config.toml
num_hidden_layers = 11
d_expert = 224
router_score = "softmax"
routed_scale = 1.0
balance_bias = false
init_std_router = 0.00733
lr_router = 0.000444
norm = "rmsnorm"
norm_eps = 1e-05
optimizer = "muon"
learning_rate = 0.00774
beta1 = 0.95
batch_tokens = 32768
train_tokens = 281400000
max_steps = 8588
Below are experts of layer 6 (counted from 0) of a mixture-of-experts language model. Rows are named router (the router's row for the expert), gate (a neuron's input weights, with its number), up (a neuron's input weights, with its number), down (a neuron's output weights, with its number) and show model dimensions 0-159. Each number is 128 + 32 x the weight over its row's rms, rounded and kept within 0 to 255. Numbers have three digits each.
After each expert's rows: "mostly gets" lists some tokens that are sent to it at least half of the time. This comes from a sample of Wikipedia text that the model never trained on.

# expert 6
router:103126170108109072083113138131172156160135121158078131130079075152153074115140147168158145106136112100070113163155117138128078154084071106088169079134142125114116080075138129129130124228129177131183080102080165153154122091130105149116114146064125177109083122151120133177110137121149132159145101124139154148148116114094167133110097130167141166165127137097196184158072167163122137141193154139117142080111139188094119138137185128178105144084145089167123140188101125092157053190131158
gate2:043170136177065083125097157130093102159170176135131138132125084190139114183131190094176079134107185199154146174075089084112145164087114154124119071133139142079127121128091189147113126171125123106093112060137108110136125124143158117096156120101091168102146110196122157129154109119143069065134203161195147149130177147140173128121138117171108135121128161167159184122150105119121145123132082135085126121135151097134115124102117131102147153073152118089125070127150123147187150110102147
up2:125089145158105138110138130171129122156164153163142123166127096151182126103180087125091105122107162086117100137124157167094086096155117140107164141128127115154128089128140107176120127128131063136122140167117102117068099115168116131170132155140100080138203173162165132168117129125064072171176198164106125106029162134154111113102137105103143093117119155059133149157163081101155139126135098117200160119154131080030208163123128159112126118112140141070102126089074163144158126141061136
down2:035177144097115139184130128120123081093178137096075103116142150166063151102136199105180100155109133182121165190114068095165160129109136088175112080138106065113111181106120163108138133132142108057123124092159091113112102112110209182151195169107095145142077172156108131060183123124157121114131073167092125064195126136118149062109090132171136114106151146118142135131105151117119161095072174137087116146138108150166149085120131121101151113124147111119117096109142132100111119100181112
gate3:074114131135143124122149217146074140108138102085108032117131141128156182181109121143154119090148140139147114186065174174068181062126119116119124112169096144129103139098113115082132100165083099090211111121157120108102178180154143134117146111094109052086053081130185119147119101077100134079170107116167137184198130098126139144105097095131132112128054134102159152238089115200121180104151135128171125113109137136103123175156182119156118113129173125120119138129152087118150113087166158
up3:160159122095095154144116110127102112119149107141142136148079156112064116148174144093115143101104179189117151110174170134130133142171127131118170171131131162151152124144118129130147144136099184104140096124057099107118127162168136151174138149128157138127199162122178133167178126100153168136049073150146139115130119151100154154115099198114120150071082066169105167045161125112127149105140107120119109108114154115137129152118116089139142101104156094098092126147162156137106148155104056
down3:148121126099141118099121140110187097086148117122162139117128102133112168150127106097165113155143149098146038181131128108070176144129188135107177162131173122169162184132138221200168078113116142128122149130140071080133187110102163166113146108138154117176169135121172109107069145112129128123138178145117157133186114148115116120158146127181083163102137055128140139081141103193149163127113150114115098140175154105159095153115108113130121034149141153118093129156125131119165153100188131
gate4:125137123160102165111116135121109114139124174166198143113159098164064107103114130090138131121125110147160041097143125055143138154163084179164108163118129120138122161144125142144132155148158144108105157066132193172102100103132126185127150141157084119041140127111143128094188097139141110105141142086087155106169134105107120119142175121101103165134172149126148099028120146148172166150101067123111122099083107125026077076093159061136122143127128136108119112133126184121119132141172083
up4:141115074121179140166057092190126163149096127128112164121103100173093110133152101089146061138114155113140109073152142146180104171141108107114134198140108117131164169123154152130130132155102141075089089151129133166072104118166189113075156141175038104097107151048147095090132106162177150107148126156118189138152147147098105127169154169098113125123148188170117131025150138109215083146081100137074103112159097140133130114083160094134082142128146103106115111087101139066141110159158127
down4:098063128114122027115082143143161119093083147122132129089115139162148117153174076134111118161148053110128140159107120175184141135102115124149174038125081085071070109110189120148013083214085102139137137114103155174146151138168115172158068096154091138116136143126102141119115098177114117135171138110119090105122120040179101156159102152152118167098162210117171143071118130140095124130119107136107129140131156140098095081151099160117115143136090113080108166135112130136144131104168134
mostly gets: " has", " which", " have", " who", " they", " he"

# expert 4
router:204173112116080151167090143236113185163111162112156169144174133114115124080197119088092087130139133176116146112093185139176107147146104153184062112119154153077192061158138073133131150142106079129058163154103065141087085126164104119050139156143119149133147141147111146169113069123106158126132113147145132090137123112189122163117143111131150091133174082142109120135125154100142057114107144148122100131143141107091163088113128091109169109097148166160147142141133144186108146121112113
gate2:142079153165112078155058074184118138127112176084150135173124121131159124084154159135105170152074141137155085169136167111152166113167167156167122106176104130102148160131127163165146120132148146119098125097131145149157161137072090077142134163122228096085125081136167157141185182117110109121081094111142092096121131141166075134132109148095164069092159159153133100108184124123191130137072155153147044127134070112131128071078084200145168101122146100154133151091164155181130156143152098
up2:121133137192140104135096129118175090176091154151093150116118086181096114087116151157162127079138122142113149124115063119102188141191113119190129108145068083144138114116215120145136075130121078175108158163105141094098166129120130164095153110129136114153109079147156117129094123154152181136088138093169120107113156167154129122079143185170143082124157131118133111073066084147066050116113179127121167090082096101120126098143135162150128117170109085073151129088137130154160149096117155
down2:044102158168127145115102131174138124075144125082121102115130165157135052123131146135142094121082154143165136073122118134076192095164116143171162140109101096151097126111154140145132171136132127122087128136113146173165179119064056179068098135145126151152089149127120120100139151161146163132101094089164132150172138129194112153117122137163078163153159208074135199074149126109180141096069127184113123130154177138183179039085132069136112107066121157079155128152167161132120140117112084
gate3:115159144120154126124134108161180145144105167182115148145114074071098135121066118131107123093093110143135146171155062098115184048106162074187176130160113150138134167154097126121132139066103126176116133137105153140198102140150078071120156076120108147141191129183117143111093062152163136094162178167145151123165133137154135115159110168136149164099125125131112160133161166088100100143155130093141071095117093147129168115120153174089108171142119096119131175167249110100069189136200122
up3:167116090121132067160147153138087162079087063126152102182111158098082129121156124155093110101134136142120128089103127115200124149157096087100144140193158109123125160157202124105125111155202136168173133130119128103141130139143095133081091137144168117130093070149124145130082074104098130098115136086088095168138103159159123109205080119163140135154153173148091152093129181132133191142128198085102098169137109127153114114162095092085142113140158129140081141053112099179159120128168098
down3:089111091094172103132145159155065168106112167142132138125114091134135084161146084102128069091128096096131142115155141117147179143141156102098135147120116095073089137115148122133023138133136125139171169120060163157104098147137132144114141170132130168122127161143074189153121128144151069086146185148102099088115123173170124139129150142082132119148170129175114169161100141103147191078134176084146128104110169119191069182113115195138113171107177142105117128129109097076096070094112122
gate4:195129169143070135163165086143135126132204197147177212125180105124139091105065132156139186138174198105105135106138100161149159081107110157149144120141100153122138099145088100122139096109139126095180120086123104067148114128131178123130112134169147106113092106080094123159125128098155134174159105131102159078157164136145098163135159132106195098136143026154163120164125132117124116141168119119145113149118143114088133171131080080179081118084064122160122176144152120128048154130176106
up4:129114123135155146106092072161132170095081161155157122139163123090119174084133112184069082105083101122160138114175066104170153153118114191105107085111060117092065121143206142121128152156085102141135093142163135078138127098069121158099128112158129050075129116153109145137092073138137109079115129108095145149107154112135127187106170113156145105109096156136151151140125075119095153162106104104122113084086075091165112146156140134128107202132084229117117159131076101151109132146147138
down4:152144172088127153116155144160166141091142147087093150108132061116153124122147174148138092178149106104111085085123158176083097093135092094123155107121161168147082081137100104142111154124113211112126127090137125089168162136166176116117185130121145049055194165053169083075146169150128116115173123155117144153154109121112097071170142081144210155133173122129166170109114174150112103148143128112122057122118109165129139124171196133083140187097148151119103135095111160078094106166114173
mostly gets: " =\n\n", "\n\n", "\n", ")\n\n", ")\n", "==\n\n"

# expert 5
router:150127140156169035134155150138144176107140100152153105191182113173148143162088175105128172155200169124169156153118143164110093144091142111101171155205136143105104124153132110137106150123133151163149156143137110088117177121104192157157090108095167184120104138061066065139198152110189121183178091107134095135092133150150129090114153128111122096152044164117076091131142085114121124092145195105094165158148109049078160147140110154123181097088101130122092100111117124116093131129167170
gate0:136167152122199170133118136141096117076151107068112181116081169148162119122144139121106134067195129143128110172107131140136116116077162067142153119153126149095139140195118135087132151092143130083118092180132071172173119112118189089156111075102152147124102162051167188143183171148165106183142164100149137121077110127129103120110061089127102102138053154115086115137143157126076107134109141102138156156157108169123185148120161135135152201146115122124099163142100148164094162126194160
up0:173083127103118173144126130089094140184158112131143173130123158145090136052176079155159097124137104201147112167178102138164114142150126123132128169139130088084123134092139165145125087127103170162156071150069132124129119083070084134139143127139109082128130112141093140179144194151156076116139151126206119102146110144099127170115086121175068106109135140166164154114132075108105149155129080152166179094128143145110147127086131058109062158117186149140119095143143131169060060087184120
down0:103163176078143122138126144101108100127147107121134138166173150125110153109136121078126165142113144096129089130151208147160103093094130144108094146107073107066136100128099090120067134157115136137218115124085111131077156102154113108084186111151100124180073110112097118134153093113130152151067103137189162111184161108131131097153084150155144089117142133191146064118145101145111106109152178153078103132157183150103110197211069133062075161123150121174133113159118102118107130043123129
gate1:040148075068213094127135178148112146186102088140098125134156077176161138125140135171132125109126133134126157125074091158082107109152136104040157108053108139124150149217126142172132071085122182135105107091171153115115152134144131177097106182103099166146144163086123095162172199133133132142147121089148134130153124171139163113154130155109143118150074100104110125136132109073112101163093111176174180127106166089108139121144157153072079130123179117115105125129136093167171158209169124
up1:153130151187063137128125124133108103049059157130156116091110117149125146141096060126116190161123161107134085085173058150160141139138147078165135128138132181040121103120176145118161126103119105139103139153134127102159078083073171124154162097162130072120143094117084091147088083148127148150107176094093111176124117194134085123147114161114140157080175149152165103125099127144129147030144142160120108069092128079077118104172156159149137083146082162128143123096139123078115095091089111
down1:127166104132122137117139114088083150121115076144148154163124171164124139167113090101141127157167087129145135088091111097132086115172071117148131166120179178140084125193156142139111146166198114107134148130128132174169098103093184144158162144123117126097150143162088186141138151106112166186148163093144113112133133170146111142127139130106123178127197166115057101103182115122125116126153165116117137112112154079165142194122143101107155146110177136154151120146179111155081066135058132
gate2:116121105123133088144116147124121159118139103098108192091167107196112155167086157172079143082111131124147154159074116157167140102124133087150098087153125149129115094137114145101143106126108145097113148095153098106164172138084108131114143129062167119140102118119148111093165165058147096127139130126052121144157084123112123126189093216118038042091146179118115114123170131166120155107127112142094114198120102128116132132118089203131088081168131127090179141108142074097167141126144117
up2:079108124164148109137099153148166101134109088147145173142139157153195174110108093156186051109128151159117071156086072159078122073074106110100103096116129142111109151104074120119104133124201132133145160136081137109097179126127126173177105134169131112046143122148173101123158105093104164101108131098145106123096161171082165185128179151088159144134126109159112114144103069131143057105170126129128112130080083156127109099135126123133155119076078098187133081160133087122159102181173127
down2:150150111090158107150136151148118145056098155129112153179105158136136124144060099100160129128157062071098112172157127122161193062123131150122147076155114121098082082149152127150066122109154163122116171131089141060093134066092157130146073113135172162105131120146122117116107115145130046114143169110090167111092102173113128117161133142115123140161101159152144155193167140200151162098081089159124108137128122161101111092087178156120127073152122091163131097181140114128132099105169104
mostly gets: " was", " He", "K", " been", "He", "M"

# expert 7
router:190116121110105143091103078151149085103105151087123134117136172098113225123078121157115140147136118145099072053116121154083142154183167153115101141117165087122146071156074150056133100093092171084179155182133083138115130095130156105174113146125158120121184101162176113127130106128109158127059157151156108164140155095137147079169150132113100163093120077129105119107143170145102106121130095126139113142134177138213115170115120118105137126173129097120161136083172171073091147159098118
gate2:155118187140103161096212111125180154165131135118157088112128123174144129141166154108083154109114136112104159085076088155143134149192115086090141130096165120104155138154125076100137154117104164177072089185138070126177078171195175101144160122083172121108208103070129126136189175073098171161088146187119152129092076123096131130219106172143132049132081128158093136091101160149195065124173177140113132182131088133149140130038075098132129155114083099148129158123180149125170132157133127
up2:149115096097065104195089139166106108074121107107142091122163113078189148111180162165068149138113120137135099140100107195135089084127147162141177081125105094153095132100126143130145092142163128121104132176132128119158120104121103125120147136161130180104162109118159146109146166140055061175102129092118119076116159147120199146144167154151170182143147163128100069073110131150102149089048141102082110134094118169148119160101122111046148110140184188143179068119124109180116160135110118
down2:098094141190149149185174119180066113101156134084119123088133054116133130192141113106104128104095109102123110106087100130140150144114155143102132136119141106128137134178166128165155142108102166174136065123130121150100093132117142177150115192141124183093164160172104112170129149096193125152111161152147083150153100143119180137168096100164091104156126156127090137128164172148145139114101104179080177138123119112110133100120115128131099183148156131123146093153122044064135120089151000
gate3:107094144117113114122145155146120115189127184096157171148109136049102103104068144158168101103126025177132093133119115158071134106148125091134146082150098134138196136069094120127145159109121124116081195162113104184137175114105124187159130107022147118158091118146076120157206150148125120147112126119127147154116094177141113139139108068116101155167157142120140123112096166129141129119131118141133104139145129158114098121109112135130100109186177175126125159117158121080126147190123102
up3:165080146099147141088174151109098159150164153127129097184173170098186132099128121116119138206177149111115077166190158137166134127145032120140158100115188134135067133130106144141139092122115064142144095094109201125106135081158082107139124159151103126113170092154163107119066089092182163094119189129127129115127163111055154126148163106176148109165140150062137085075112172133085138136170167119139155103162177118101108112152146129093144134137123094168116105174128127113143140108086124
down3:144140146086127122181176142115186049190126117153137145138156144131086191145141110187164114201114155152135170144212166114171127136161112152151092173137101148203079169087069108132245103123194082133181192171129133156155153141102173141144092119083115142130169051107173139099153091119133095151089081123101120136152123110097152161178151140165105079123116139135160085131145179076120116107165154133127104157148115170103160121094167094138128094134072117095116130119080087151105123160120164
gate4:137103157174096145140125083116120062098164143129162153136115145165096139106176109226169133143097089131169120104151095147113129162072120110113123150126118168087114124163110046169143128144109183131082158161140156093118128132089150038115185200151130114172157134184137161056098137145126125148082122151088137128130144165128189134197144083141100119121113108107123133104151174136208085182169147169179144160171145082124130185145146119063150120144105121159109131115126142112100153137150069
up4:134148161077103114162187112135119066114161133164110167131155111185070155091140098144131161093110126084146145106162137170113134113140124095086196091153077161134156133142145127091134108129125181083115139131104135127086104124109162097114156145077136096140122103123148146143091163105107153098197082118118116177113088085135155086109126104143091150132070145154069184148095102143171101204132168158110093127109174144117100130139162074116165130085123131138208105130123127081134102125134072
down4:119127132120147089109104172166081129080119132152176133118194139145123145105148080128134134077132177076066064124170098159102088160140155123168098148126134158135099119150107155090051137152170140154112119113115083127112129126158090086101104120103145132143152083164139122170122102080206103174079137133033172131094137093132132112089133133124160132157131096118177146107121122113128116113090179139097129156112052128128117093163184127088126096183062096092065105127155116137092135121137183
mostly gets: " Kingdom", "°W", " century", " period", "″W", " April"

# expert 2
router:076118124119110167187158133090056131091078078154174144089129101135157172114149084102098155136169140085108109101122155182129153098199167139159109106146182156100135167160150077105131095136177112122097146133129107142143124144177140182124094081208068077123105159149077131094077154135108102170161138109137149115107135092160112153188147063149134132124168145150136134027157129064113118100145150148099195138158140088130099115152082145086076093141139117094157121147106170152176155138088106
gate2:133134168117138150182128112081146112142175176151160118162185104200186094105120116144156179051158107141101149136092091167155126097051111101106142118118099076182151137111098120125117126148133149115160069115102208118173150090053169172095152134106138133162125115124181134132168122093149160074082123142126162107147106142152096183115090080151064129170146173086047112156156139129120157106152112129105102127138165128094076168106168081099103134087169151142128107112105099080098156107177107
up2:080131144091168153107137077091100150172064099123091128142088127165147091075100139119089091145147113176031156103138113108105109141102091095102142182105165102163157140068107158134110051100084059113070081125131147130101163130099170157139161157147107083153154144113148149174179165125087072170124115134097119075201079121102138092133132076081068124131076191167106117088156122084167118174136132148100110112151192150127130101085067092146170072134083112123106151162094139096127093123108143
down2:067139157141128135122190092116108076084133103112131103159095145132147178096188151104111145158105138106101127117112074157096101088106166093103107106156154186096155084074193074123129077142159105093151114121136076058127106057163157095135098123064087146085168163120190118126186113187105072156169154135135101148124068125142101144187133193141147121127150075128145117163102149086156080103144102160122165129123110119147141090114111155152147179117122142161151157166075123148127151166135088
gate3:087152120090131131114169116122127157143125118144141177115115109092201120127097151154121178088143135131143103188117121086109174064165151135148163132159194097064154166151122098122128135121169130108133121181057058137125199137178094135134153121134068124149119147040089082154146132158127081100168146163176116154138110133131121185122198116164107197179127133090077139075078042135114121137114164126113174114126126145103186104142102073137109107169109082169183128104171019140108138144126208
up3:132086114156115102101093116109107079128178151122164143111083129115126109121091144136115116122137101115151133114131153111158143170152138069096157124063178118155101069170159097091126132097160085137126107123139159095055152137140167200077160089070147097129080164105164069149201143169151188112104184150063102087154173064120138157174096117125097118145089176084062174120124126107123154165159138118136095150075172127154144153128121092114108180148176119078171111126111126115114156123133181
down3:195151105122132145114118110092064066143146147119115125137125164140131189187175155189105145058070129134145151171144118066111081132092104051129125073139152113133128186134147148125100205152126133167128176132102186095141131121155136114094167103119110095142109121092107156117167139129145099115129155153099095105079139134133166090133109159107167133076131107105110168108128122127157110157121130116087110133079156121144142110087102163121139171129090112129119177133188088156137168147108203
gate4:127173104092176119153147132111105135174140078111104117140151102197136119126145063153080070139085108162134098113124135199133101098122090168115181178085175114109107133155171120140142099112074124104076116139161089157103084073094111164087161167075102135134144124113100095094157121108132104142126110105099090160125142102140127071184129128105096081154122100155083187096089128138137097091135136110133167126136094145110169145107179154126117060147152157146091084082084170108153121186130109
up4:095123129128161108178155155113128097116073070100099124136122089106108107115096145163128104142120125091097137137143126128133103091160141135079165088148177072104080089137108118103119146166138181180140154058134162167100108110108114178119146124171100138123133167142131141074113152155129092126125162104206153096152108136138155137143134120141158108141153130159102166114151147109109172145149066057082125141167189124158100095099069213160091068119174114174086111178079054158129102127165144
down4:076101151151135107165069110110099111106107147150073174150135119129109110101094147153157094143134099129113084136127179106144158168131152086150151179177152159093146114107091125171060156127196181111162100147129134155131122208136182175192159120124117132190100159116124109120155149108113101107136111074172170112089146108139189178118120125115151111154140139106097173142105110126130144203141155178120117079125091085149050166140111198056171179093175138171171094136185101143130165101103108
mostly gets: "′", " League", " Cup", "°", " −", " Super"

# expert 3
router:184150079127103120137052150111143096088114117104082167140142096089082103131105122134151080084089134121129193101094188104169125165174143129162089112081062124091136179136114047129128174122138155143162163137121137131123091195104168180136136090107124126140175137074166162086113052111112148160116101133150093161120084161124138106142174163105165131112235144106180157161168131106116103138091092073165119116074144111139087094124189167172177158111151177133132088095156140160131102162095143
gate2:177088109159188136164173203104126123152163169092178111072120135115122106094120150117052080152164102161185101155065159116113087132075052142115135162128089116130068131156106114112128123100133048173126114128093153122185117188077213132116096136144102131122093162131150157142134140131121062093139113140182170163166154160151142141101123168155158127132119128092086068156183128170116146114164122112092080087181076123089139170107104170183156106070061135195120073139150115089115101170130173
up2:125139121108090124145097117164135186092042101129098079149110128127150193135156148149163114125162127160151110132149154110140121106132137123099099099171075094183134098140164079140123116114086131085102089103097149173218183103092136116137173133157138090120136186060177108069163129131120103069124089148145136159077101142107173138097147134142131107153128113059119104141095128128135139145130105165124123141127122141153111133111169181177107123121175121051142127126167104142130109131140129
down2:145102060133172145160094119175111162118195133140123113098111109140094082171114120145095126130120096136119096117072169108082184128135144157152109176108123149117112077124097138173159165111104121173129086171130165150143161152090149117080151077152160078128098142077119081071167140110085148158146149136148141117120150187127117104099152122082182191134129123136083155105128136217112122156155163109169111161149138155102150093163143112143124057128095128105125118104176133122161106173146162
gate3:160111107128118135069121169152138115125156057109156127170121126096170083131178156123134096128163032140180141133094147128127195119074107102115177099094162176133153187091066107189144130083118182155143187144115094163099181123125086153137144141095169100113129108095138117151116107154102079157199118163130055180151184143111168099113142138099095147146198111169113122123125036131083093129153132117148152132166098103151090144137085113154155134171117103148110160123138126120150115163104092
up3:171160105149092165111120106084143172120121141126130146131108128064147105129095108095166175117141138110125174157123130094132139165185087121175146099124098108112146115119086135079116113117049064180174105171123132047151122115109116148166110076132106110131101109152138116143079140129114103077117144083173131125152154193170110091089149070117096112092148125107081099112147131142082111108157116145159189067104151116163137078129107104122077127105079133112125068117096079129077134124127102
down3:121114030102119142126129127124143110096115182099118089126102126067138111130065172094120152151097130119118117118131110074102138151152099171149147083121123126090148114129146139021047110130114170160099122126111144102105197091131075123148121157123177135068209105148073155216114150087116124149114123143119155093136102129104102138102115132171127142151208068151085141106146173112159153099094072146130087102145130133126126123144128051082139176104135255163125103169068142111169124097116147
gate4:149097146163182131139158122128092110164118080135082130139177173159116122125136165126169125114121164100144130204153104145121114157161128139156111130104162109137130166136116123144145130155150170128116089166147149122143144094138171148121123135155184105132134126118126181138066047142091108147137142080158126174141164103104127129150103053145083153084134165097152134163119158163069119127127145114118120138104105117175125143115158176123201140100145104113078179130143206202106085177155079
up4:123122170145139143108141097119106141100139096124076140134137135129095108064134130161160110104161104121189165093127087065191140130117165102132068117152086170138079099086122131148131093187113147152127132130137148168125195136127166081138148111171150139185101111108138142183093106093180133142165109166118079152113123116103147112139149097130098115164169143128140066115211108104152201141115129069140146147097056180198113146145132158150128166178062042132098111113112085162106064166137108
down4:165151148133093131139160154178098128133176084130117186086122142174168149147148169084122132137165116100148201114149026063147150151198124153098165151110149152137121179167144116108155173127182154177154157161134159085128129122115144178139145128208115067123124150097200112136073026101139123127083132131129107142110163111089226141147108119096152139081121140133104130114136134155130117150100172144132136117094144127153111068137158166053150188119102123124142140147134168081189149163080094
mostly gets: " Date", " MPC", " Born", " Total", " Species", " JPL"

# expert 1
router:069114119129181183136186124091125072150141128125131125150068156126135132141117113132162079121074091142178095167119077061052140068116131135064137113147096111161098168153144177143098108036120141118111098104143147140113141113067111092133162158164139083153147143074176121116117156116100144102121114153096136055143167162095149099145095139062117111137097125170125132074093132172140128184146096128163109096182079152142128146140081069171112155162137126121104152158123123073157133073154099
gate2:016175057213108112143138082147139165131087078108119130088119148105149171122178130164130152149108153182163133055151083134180101105064109131116097130163116111118098117127071050163139146121141145083120128093148147149120103135113124107113122144136087079122121134117114138160149053082140115128149113107101124094138179214122117111129107108164165089138100147176177123133139109174106116136153146138124091139134127149135096164165174122178162123127151115145108140171144130163126075115180080
up2:148147124134102146095154125127129098116090143147078071160161166132072091105124098152180103155126096159086106132123173138097189173120091112154141081117213076090118136166107140088141103141183211220118135158093076121066083142159119188148080137145086147092166123112104125148081120166170147127128114180124158121135127140150094123131143166109116124101087080133152184164170114104110134091103156149142133073136146126152132102123118141136083059107146118099153082091108154121114127168158119
down2:078138088146147114117118105110203101121066166103145154143122109094133133105097144134147066139054051124095166154167084132152158126135085161155167193049118092149156104107075134109176138099159137108121137104132113136107197165166155170126130184115145104093135139095130086090083162093098056115111151105121135119113142148155114200110158089139144099089120138166147166169058144081095079101149135157104163124153144151051104139123136106170104142115145150118070123145168102168106159131151147
gate3:125111111105100129130127040096121107069140141148201151118096057105164123118193106174084198096110120158120093113134150140090094127125171129184136132146158105108172112123133135140143120122133110117112069113058197085105171108098133099130154102096116160112143172126137140183132096111092143101063112150164187142166102097140131101161103035182093128099103115134150138164145145119135158198102183134154156074111134136114143090139127147173091168122100087129126138093177109117156118189152131
up3:175162063138105178137135148161143140115147128160111108122137146122129124168070155190141078155146038118144161184143087148147180111130114145144120112115154130115130123179129142091118134185133219120057132151156102111097122151148103126106069156129123111116161092168067132142130150079172112156140114119084095083154102148156125138163171185190163123116171193133062153126073197135151073139151078135111098107148150090165198173114115115111160067136135127151071094150106072141166128088084162
down3:103134139123127118141117186189103145130125199100111121115174155222134128168127168104194147142144140139137093170099119099154115134106077110113050146145155127113121104148128120101092134114170155073104134105123144113127089170115110147168110166118118173146123118155076107181139111134152070133086139032149110073145117152162081096129074175138184147106161121157094110096134073156099085169194080081133109171089103068118188117144169109117136143133124141097122123202135088127090146087119145
gate4:089138123162119141085118097115128122126164122129130135169180095179095128083136139145085129128117125149079113146087108095135189089148122082066061188180168097159106152179162144072133117130119168089147088078144139076115095189129169164104166166070096080080130158137154148158150094140137109137078101136108153190191109110128123186153136106106094167151109080128174181124132118149141071149091120078186093106081189122151109124162115139106080184078198142136112140135126188106072148117137141
up4:169110097124163160134162112136120042167114123125136181100149112118062155128215081109136117086143144125134114165085102088146172108120154145168124117129142098201131176189152087149126095149125112068148119185094129155082109151180177108066134123145171082127171101089169106176137135147178089117095127122119159122136128157133151122076092143113138136157116126079128146147110135093097137143096141148158094093133169104182126153095126207061130158082106125196150070119117139144098167168189139
down4:138126134104098106063185076087114114118101129138168163153139097152178114114118114132150122063075140146149132107123086148135149092112117110116129116136148115162117126142133108131027170125136160150202171136114164079109147103141139127111118108065103104170144121182115174150110136139127105100114138132095113109067117115121183122131210110070159130191121125115125164150114125094107137069115148081141130061130174120111160117131104116096164146110139161151125095152149150177126110112134114
mostly gets: " as", " with", " from", " for", " in", "),"

# expert 0
router:110112140128147166114111113103106136142159163142144091097131150112127103150134114113120140145101146130160178123170093096178167131089131121183153162087083126190121164086131180177119153132133059129111104093161176113157146145142100098130166109118128119134118097167143155106146164141137090046124189117105139162135098135101090177077107147152120128100126146109092096191142077159140202140048095127140091162082093159158133102100139164105109166149119137098120132079109078200115164079143118
gate0:109130143155181172094129154114114157131084105121117100084108160118110208139124084054135152113103084155189139165048140133097133116175143169153123131114123122163156103136123151121134128158199077141123109116171171146148122175083138138089097133091127111120143113087123082131163122092130131136146110184104102179158142190146130107141150210160128107097100095100175065115126137178115151114125095125105142113133118144175102091115144113134086129128148109125137174084088083166165109132098156
up0:179155157133125122162124145120217121148136175106148133169135163105164083163196124147152113089133105118075100203096150122063073127136199110122124145155161034123126122125109122108128096116104130152130160122098110111110144199176151174080192128117146168092115115096119089184133187149168141168102119072172171100132100133110115140107137055126152143127136146116125151154069131106169182155138142096083152154149078096080156196079189163133117102088173159111120147142109158169128060153098126
down0:168184141105157145136067064137128130138161120147132103121087096096128121172128131162058086116128139135149108158142124164131100135093143065145150097127080081143085133159133150105255093126029120075214142147147170098071096149124105110124143093121169157144079121188093151129156189139134146092122138133115129119131130154109147114137089122148103155121159112094108057109129117136164147126084136142103123089083164132129098159088142144116102094183135134103187114087093127090072138165166133
gate1:089137173134113133057060138131174103120172142157145115161082136181131093117184112129102054126131182152142096174095103106111142192125168118140151158103110088107179140108106119087140092164118063169060176098117215137168150071095116125123177156156122147126161121145127159088065187126140092082114176088156115130134122130165113188098108144097083147110094139152092117142175141106163169153126179116148161110071122103108126085098151097076133079117068116090129158139176174155105104129132159
up1:103077110116048095123114152106169060123103170199144126127134125116087100146169134123123128137115166121150090103111094140118112073149180139100053099130099065138128128040100188165122163143096070112132132074224141150147077093131097117085149144103136091127101146142195115115108170156086119133145111103109137120168099118169186159074138078182115140158118117112112120136157073121164120139170183170150101105121145116141171174145089149100125100118090107075164116145081087132111159156142122
down1:157085121151144119191188184068107149097168174104095101138216117161150111137121037069132109173107094131043098136130157145157094105075200142140146116163157138118078198189170085118077106096145090112137199133090151133111150097155193133109113120118156122087101146134115151126133150138149169104138105176137112180119143162131141107178097174131132090117136145145149077135125115141108151168121103103119164093147189148146129115082112113143046110163151115120106122153072144114177144157118083
gate2:109172112101094099071137144074163134095051131166193144109118111096141088144116175135128147157140116145101086207173150163121129118166126083126122138120125085141102102133189081110133151149138071160094109141147149110146076122087122082145142145150156145142148135108114187067123135104089084042158117107148140094063103114149132146139154177167183186163130091117111184177099144113148107129136125138140133120149112106089140138141092147151169132164135151158130167159131115079100164177117160
up2:105175084100116111061151130141166114078119085107154169116127131094101076097118130121111098132149147116109167186168094163099147154132123104155133126136175173098078111183109185169137100087131112124095096172136167125098105157100182083108158140220207108141125145119120146161156177157062172104165143104182179132101102136136115112121100129170140130171095116195098134159162149145112099148162139092062086173146075120138113135181138103146140142165116180188122100110154125108177157095108085
down2:145123113123141123122166118145202100132107125133188139085077157111166139138121136137147187091115132068064073062124129114185182094179085106121068138151161098136105117132127124054052145096098077116115144095135141107108122100178155104130057105140085119153157088167112144116080119100151171138164087190115106119162116135158142133165138184121121118092131130139132122137148101118156142080099125114163130133112074220147156123147069154100160164117108138142183145142097186086079162139125159
mostly gets: " on", " during", " with", " between", " into", " or"